config = dict(
    n_layer=9,
    d_model=192,
    n_experts=80,
    experts_per_token=2,
    d_expert=96,
    d_shared_expert=128,
    activation='squared_relu',
    moe_layers=[1, 3, 5, 7],
    router_score='softmax',
    normalize_top_k=True,
    routed_scale=1.41,
    balance_loss=0.00758,
    balance_bias=False,
    router_z_loss=0.001,
    shared_expert_gate=True,
    init_std_router=0.00661,
    lr_router=0.00132,
    vocab_size=16384,
    norm='rmsnorm',
    norm_eps=1e-05,
    tie_embeddings=False,
    optimizer='cautious_adamw',
    lr=0.00103,
    beta1=0.95,
    beta2=0.95,
    batch_tokens=65536,
    seq_len=1024,
    train_tokens=573800000,
    steps=8756,
    dataset='wikipedia_en',
)
Below are experts of layer 5 (counted from 0) of a mixture-of-experts language model. Rows are named router (the router's row for the expert), up (a neuron's input weights, with its number), down (a neuron's output weights, with its number) and show model dimensions 0-191. Each number is 128 + 24 x the weight over its row's rms, rounded and kept within 0 to 255. Numbers have three digits each.
After each expert's rows: a language model's description of what the expert responds to; "mostly gets" lists some tokens that are sent to it at least half of the time. This comes from a sample of Wikipedia text that the model never trained on.

# expert 59
router:124105116168098128109095084113146140150151118137141121100146143119097141124129147105110149159121109145110127088106164114082153101165161154113128145107107137153159151154095118133104105153084111139114096098118161098108176107108097144168141099144103110083154122117079127097141164166105153087144109150115131106128149148141151109109160138160141163112153137135096111109123141105105157118156088090153167098149139157152153102144099144145164152141117134103102143143158145110162146141144169107151151104148154121150144148117153144146156097094168101117102141113094129143154157163119142159
up1:134132096146122139122098122087108105093142108124129155142126133090142117112165118102152135184117111126113150137131138116104153151129103107154134140134124109132080093127128128115100097108120117102153174050132097141147150143145184105164132084140150127137146123138078112114125154083126114138097088147066109142130105111140083147077159130123137173109082148114139112152133147139065167106161110111105081101089132076124114113123139139112121172123127131135151111176155118127158134114133142117130131134117109099091107105112106138115130158093107109124168114149101126131118098117125123155
down1:129174115136116113143128143142137116066131122122113157103116140109123112109133084139149144140154150139135133122098113153126127137116077128140123123156133101136148151133141103076141126139093104098127163127140114163107165144118170124141134107092121153132115143139109121170105125156158134110103110157122056139138134151089116092107139181096129140161110128097131149160114128159085131103173093183123132131139157146148125106137139121104130105109127188082168136137158159137148085108111130122095154121156108136109118116111104151091136117169116127130130072171152175143100070112112099139
What it handles: Empty table cells
mostly gets: " Yes", " FW", " Swing", " Due", " where", " ?"

# expert 31
router:111121112138120118095112097110142153133124100163167121098133142118102151091171144102112132153108114141088145122121145118094119102150151161127130166118118136136166125151116094148090139163108107122081097123091156090098134104092117155138154075139111100102147101106098082091150142156113140107134116138114158108147150149138138097117179158149174162137134146125110111121114128093078169108154107114134178094137135156164128073130120133142145152151108150112096154149138146105151140132149148100141153099166154118123137120114124150138141081075148097110121124110109094143154140148095161148
up2:108112140099134112134111154130117138105099143145135157104110095125126101093175166149140163164109126136131133126145133092158102157150114132115122144146128112117122141156104151130152141165172189119124109105109120150137110164133105150119107123104102174087134146117107141084132103125078126109140082184148123152131110126139124105068144111150156129122127157116159107120117129058113140111188080105103140121132144143139106075118139092095113195152119117132095141125131150115157131123115092094137096123125167116140140118137129148156130101091165144102117111149112128124079177124105133108
down2:132135110098090127139141128118147154109141133098098100131127133104153109106083145109174150116156147099123108125139109142115121134090094148155110138136179123136122107115125131137148187141149142066139144081156130174134159165154150148128147112114134124160089116134111115123090135148169153146117173130128119169129112142134080131105151124101107143143132134108165137136148113187109175144116150133108123138135120114124097108112144111122109090087121120145154107120160112150122052121175151086122159107134132119029121153108125153146110150152149112125127108125108105115121121098136101151
What it handles: Year final digits
mostly gets: "–present", " ago", "irector", "ensis", ")\"", " mater"

# expert 41
router:125122108153095132082113097093144142161144096167149119114137161120112147101155155096117140173132109133104139091124143110098141103169153161117145130074111159150162127151131133130115115164079099132093117101087141112126152102121093164150140096148128072075170108118101109110129156155109155116142106131091148086121144131128138114100155148162154159108141160137074114135100148095106157099138117110146144112142143163145153102131123146160166154131111140112119143163144173108154153135136145124146150116171156116159147140099145146134148107098136104094104150099109106139140141158104144147
up4:145130148144100132137121155120113161142195103110144110166155106142118113121128163097103091140137159170149140106178129134162109084114144166153117132097147129071179161157110151133084150136115151175152127100087106122111132130133144084136112124099092137109117142107102110115129151136136170138126104115125128083092082141103095144108129150156155156142111181104133128141064147140128147126144138116134133155154118170133122110126106130162147114123122116123094116116117152159138134150129118129125143131163109147106123136109163191129113163163117150138150127126087129127107183091120146166
down4:145108100142132134156138134135119127129114194139202099095144137162114157137110118118158100129122146134127127128164142132102140103104085115083122157144155137143120125110122136147145156124112111128128139122092124166109126126115085092139153155126093139160124149164130129139128089130119098121134116183142098101118120147089152090118144119155109130154138170113120130072122133119160157134140140166102123160103129157162135148137116131072159100100094134097126136136111103141111116158128115110131124109122129181107059101099129122067143116140119217131104120144125149142116155088113153131
What it handles: List line breaks
mostly gets: ").\n", ".\n", "   ", ".\"\n", "Personnel", "\"\n"

# expert 10
router:108091103134123156119123126095151160141139105145165115118140161119128137109155134112128143163128097149107135112129162091096119102169135143118124139079125119126128152143107095147111127141117089142094089104116128105104130103131110178143139089151106107126163103109082125088164153157125139099157103168100167127153156174132151097092161161161153156124151142142103108095126148129084158093135106101157141102143135139140156091160105163153145143158113133091118156134177136101170148144148147128124151113160122115148145137121143146143163120089166110111118165098103107174141136161094150147
up4:125103118125157122111125157121113146133184125130108140141144125101150082161132131136116093106149151150100164111138112172151125098119120125103145137145147139122111082136088080177147120094105107145158161128159114164115106119131139138144148145102150103152127099130152142100136130104132113152202119100114135128123102118150135132144108145127114137118197160107160125075150073142126109131150145121115143142126126157121096133127092115110149137156116130149122089180112140124153138158090112149107094108120126129078153142078152097163178111145152086137141114153124126100147104073175136109
down4:157099122141101114117136097207159113118109112114101071109133117126143133137117124115139140120165116148088129124134153142117162098165116092119112139112154118125122123122122109132155112094139147171129151126131146127153094161089088116112140143140097140159101123133133122167142086108161148097100154104122101107101150084109127136146139122121118135128143117178102075091112154110131079128126112123143122137071132187083119174105122125070112116139140089093141109131109144153083164118136109122098074128119117110103126137114135161106107129111094143158111103128129146102145143156172096102
What it handles: Country and state names
mostly gets: " States", " Massachusetts", " Florida", " Australia", " Germany", " Carolina"

# expert 24
router:099118111173113146101109107126139172161155126154165100111147159116108163110193123104137155144109119167112144115110158130101138102147145137092153141087112133155157120138114124124112124135097082142094094086097111101124151116127110133172146102131086117117138137127097108105140151130115135108136101163076173140136143154138135076120194140160163159120138171150120105115116152098115143116144107098145149121135166152147152098141107149129141151144101135131088155167144159109155147155154129125160119112157141133156163157114146135123164125079138120110092137131100112146157148151091143152
up4:131122133138096112088143168079123152112142161115111125121147109083112096175140113106118130100152130103139089078100125103144109088083118109130122143147112097131200115139101091110130124126138146156074130170130089133135090160088119124115073105166151127111112142127108157123145197149094106125123124087128142158153104094105117128129130135140140132139135139133148160137121143092122142120166118134114139166126091172118166168116145141096125124145132122114101175094133143096144131154138125140115108123139119136147153132123197155125098145109138158164131123140129143115135180135129143092
down4:165144117143164133113140137150172148103122150149091141091097114104104128154147111156159072109126162113124114113145119139147135134169122111097133125138140125176138139120098159121186168111093161114088176088159090147133128124135119099140134104140115132100125128164146125140105100146097131151092118136127129174127100123132103094108087137161091172155102133115132140100145124139146149140147152158136142148118146089134108102132110077102139120126073104116086165106129144130142168132157140157145104177137118158124106126172132119077163161084137135140114123129163088137147123123107106096
What it handles: Dates and months
mostly gets: " January", " February", " November", " April", " December", " September"

# expert 53
router:108109096151103134119112108092145127114140102131147115127146142096087144124155152096136142149106130136093116110118151114098137121139149139117165152114113123153143118140097105133109104126094084146088093110098158092103142117131122149140131104182108087104178113121094082115153159139102183118140093156092143099122153154142134127124172119152150141132136145149124130100122131109099131133139116070137168115151169140129157120145102145141181172137123156102127132164148143115166136145168134104124183123169151123166138149123142163152148087095189092106111158134122104143144139145113150159
up0:110138104142115129155199143141162125113177092104129149121129101162098146152177164121144144136165150132117144116127126104123116111128116124133154108132150145127142172149155142109124048119144097141120141117164103120152114159139163131137112109124091113129147116118101105121087160133124169120125103168096100095108131188153131147104129121141115163156151165155113108136147123183131151152139111075132121121110129141108130146159157110148151194124124086104140101091094160104106142113118085124122114150146092136144128120100121166131145130094138100127144147158133135106148143100095089160
down0:135107088121144125121126120147100103114124171124150128091083138140125154115144092119150106143175133144121125160165140144160202095109120124107098125134155111108163130141176138142118118151136117118094098157117117130153140112115145147074088102107157143106138140119135179148170146124092183123127116078125117135120183124187114107108100122115124135121109118159101110144133153131134119163136156118102170111106103134158123152093110139087092146116115100173097162100167123150121128114126157126142146147152120163143118157135163101108109093160126129125129171115166109133133138095173132149
What it handles: Auxiliary verbs
mostly gets: " been", " be", " being", " are", " is", " was"

# expert 57
router:125101121151117129109118090098143135164173133126151129144161140101103155111145155094117140158122116138106160109090125101101138091150159155117172134092076158165151132127103135159078103161092106133107109086107144118126153112109102145178145090174113137103140113134089096101159158137100181113123113156098154109104152158146140095110130169151145160101124142140110115120125159121123132091151094114140147113145140150134149095142120155138152136147116154115120128159174126098159163139150143125134145131171129114162146142101154152135146098113128110118123145094113093143163165138100177149
up4:102096066110109123104108126148104124114152087134097145133144122118078145098116178092134145160152117200124143147113119184132122141121138103120135112156194079120128136110127144161095145117144130123146139171131106125148138120130165147098080120106123113060097149153136156138115168133129131158128154151132142122133115131112129142133124173154128133108109150109156115126112127113134169122152105138096133140139111085103121120136131158122130127117041152128159095134109130115090125131166108090122143133140105096151177151104161143110131163164100129123119109140128152141134109146115178134
down4:154113139131120134155098126142122105096182100109156134144139096098134168148117106189128135111094162162111133108146102111155167113142141087097160111159133138157112098165162084114105102114149181159136120151144186123109101119150164104086130158108129088139095124140135143143145094083156148111111114167140131111093144142113164143146098124152121147114142093136144171137135143144146125131127106119142156157130145139166118172148110104144115161123135125140097137112125106133148090188103097111132159147131113138124176141099125127089139131097118122183118131148111156163111133168144113133
What it handles: Heading and table breaks
mostly gets: ":\n\n", "===\n\n", " ===\n\n", "==\n\n", "====\n\n", " ==\n\n"

# expert 35
router:106117094147099147117103071089142144138168118147144097110152138109132149102165130112109131157131104157121132091120134100097145105162144139122128157121105134155140151139115112152111095176076117121098102100117132096106128091110094146143145113157105118077136113111108104088158159178095154076136090132114135135161140159135154111122196150148136161120142145145080094117128153126111129118139102106125177127152128136143157120135104148141155145156108149134121147167163144110142147121141149114143138118159140131153172141114129139152126091110162137111115174115130084159162144159114167170
up0:128129071146114094077131085142146169125113099139118143097118116179125145132124118125109117162125135134097133140126128129083148137174108149163112158156146084100158111124140126136138157106138105138155121184098095147122096122157153112150120126096132136090085131158106118174150095103119206121099120129153134122167119115172111124126133130151126167130134093182128151149096134125131135124153081140144165107123142122144102087123083092154130104159166097102110127140121093157098104098103156132125122149154141125116129113147108153115112134123124140120123083128130112154154106086133155170
down0:101109164082092114192131110133084106070117154179110098093141129143129134125130120129162111096148101114140139129153130079103139121146134073101142138148099129111123149150126121143153112132097143136137151117143120145118116099120103154118106162091120120145095158113160136159163139133163157116142132086123066157148109139094146184127162150144128097132084113095094108108142130176140109144155122145120168096136103148118134147114127134091114136142154116144155132130123125123130123131145112159116120120119117136144087094126104129129082156150110188136139170160128070102128097117138155102
What it handles: Infobox field labels
mostly gets: " Coordinates", " Website", " Phylum", " Label", " Died", " Genre"

# expert 58
router:118106115159091165117119095120148149139169102142150125112150141111122162123160159125103148157117122144107155124107153099136146100145172147089158136109075149143138164160116118148098132145111139145093101087126149107087163117124085146135138105134115108100130126092091140088154159147113143098182111125105147123125126177149131120108142132160136170113136162133106113119130146121103159132138103089168153091154150143158131105136108132157147161154102120116087132172139160107131164142127166124141167125156154082144154150101139145165158121082129122118085149099123083151152123141095143145
up4:131153135128070134119144150140175166146174117094132144124149105123157157121143110114141147151108133138114144137140127129128113097093180124095151128119127140131158159095108113162126154141143159132102136074115185182127123147150167104114100161132120133113104122107107157119093123165132170114137169127143134157127110135133109163135118122143121142131137097111137133118142156138090144136082108123147105155120115140129092079140103118179181136133145109163089098163089153134107114175133184094112154152146131121127130163097142129094140114105123137123083163106095068145135136131157111120
down4:124121153121158129100113215075137155084070156164145126136128108096104100141144193124155092097126135123104102131123109146118185128119137142155124160110150118119123156129175128112138160137139143136106117141116103135124135124133174145186132125126132137153142168127151142103175135116119092163105127146177099146102160122141152097126118070155139142115111158093117131128158135114152130144140150168116158082104101159129136147161134146108171088071127133147151120145123109145118131095125112135099146087161118137166120098141118115134125126151144118144137127127139104086143146138131138120
What it handles: Counts and numerals
mostly gets: " six", " seven", " five", " four", " eight", " Three"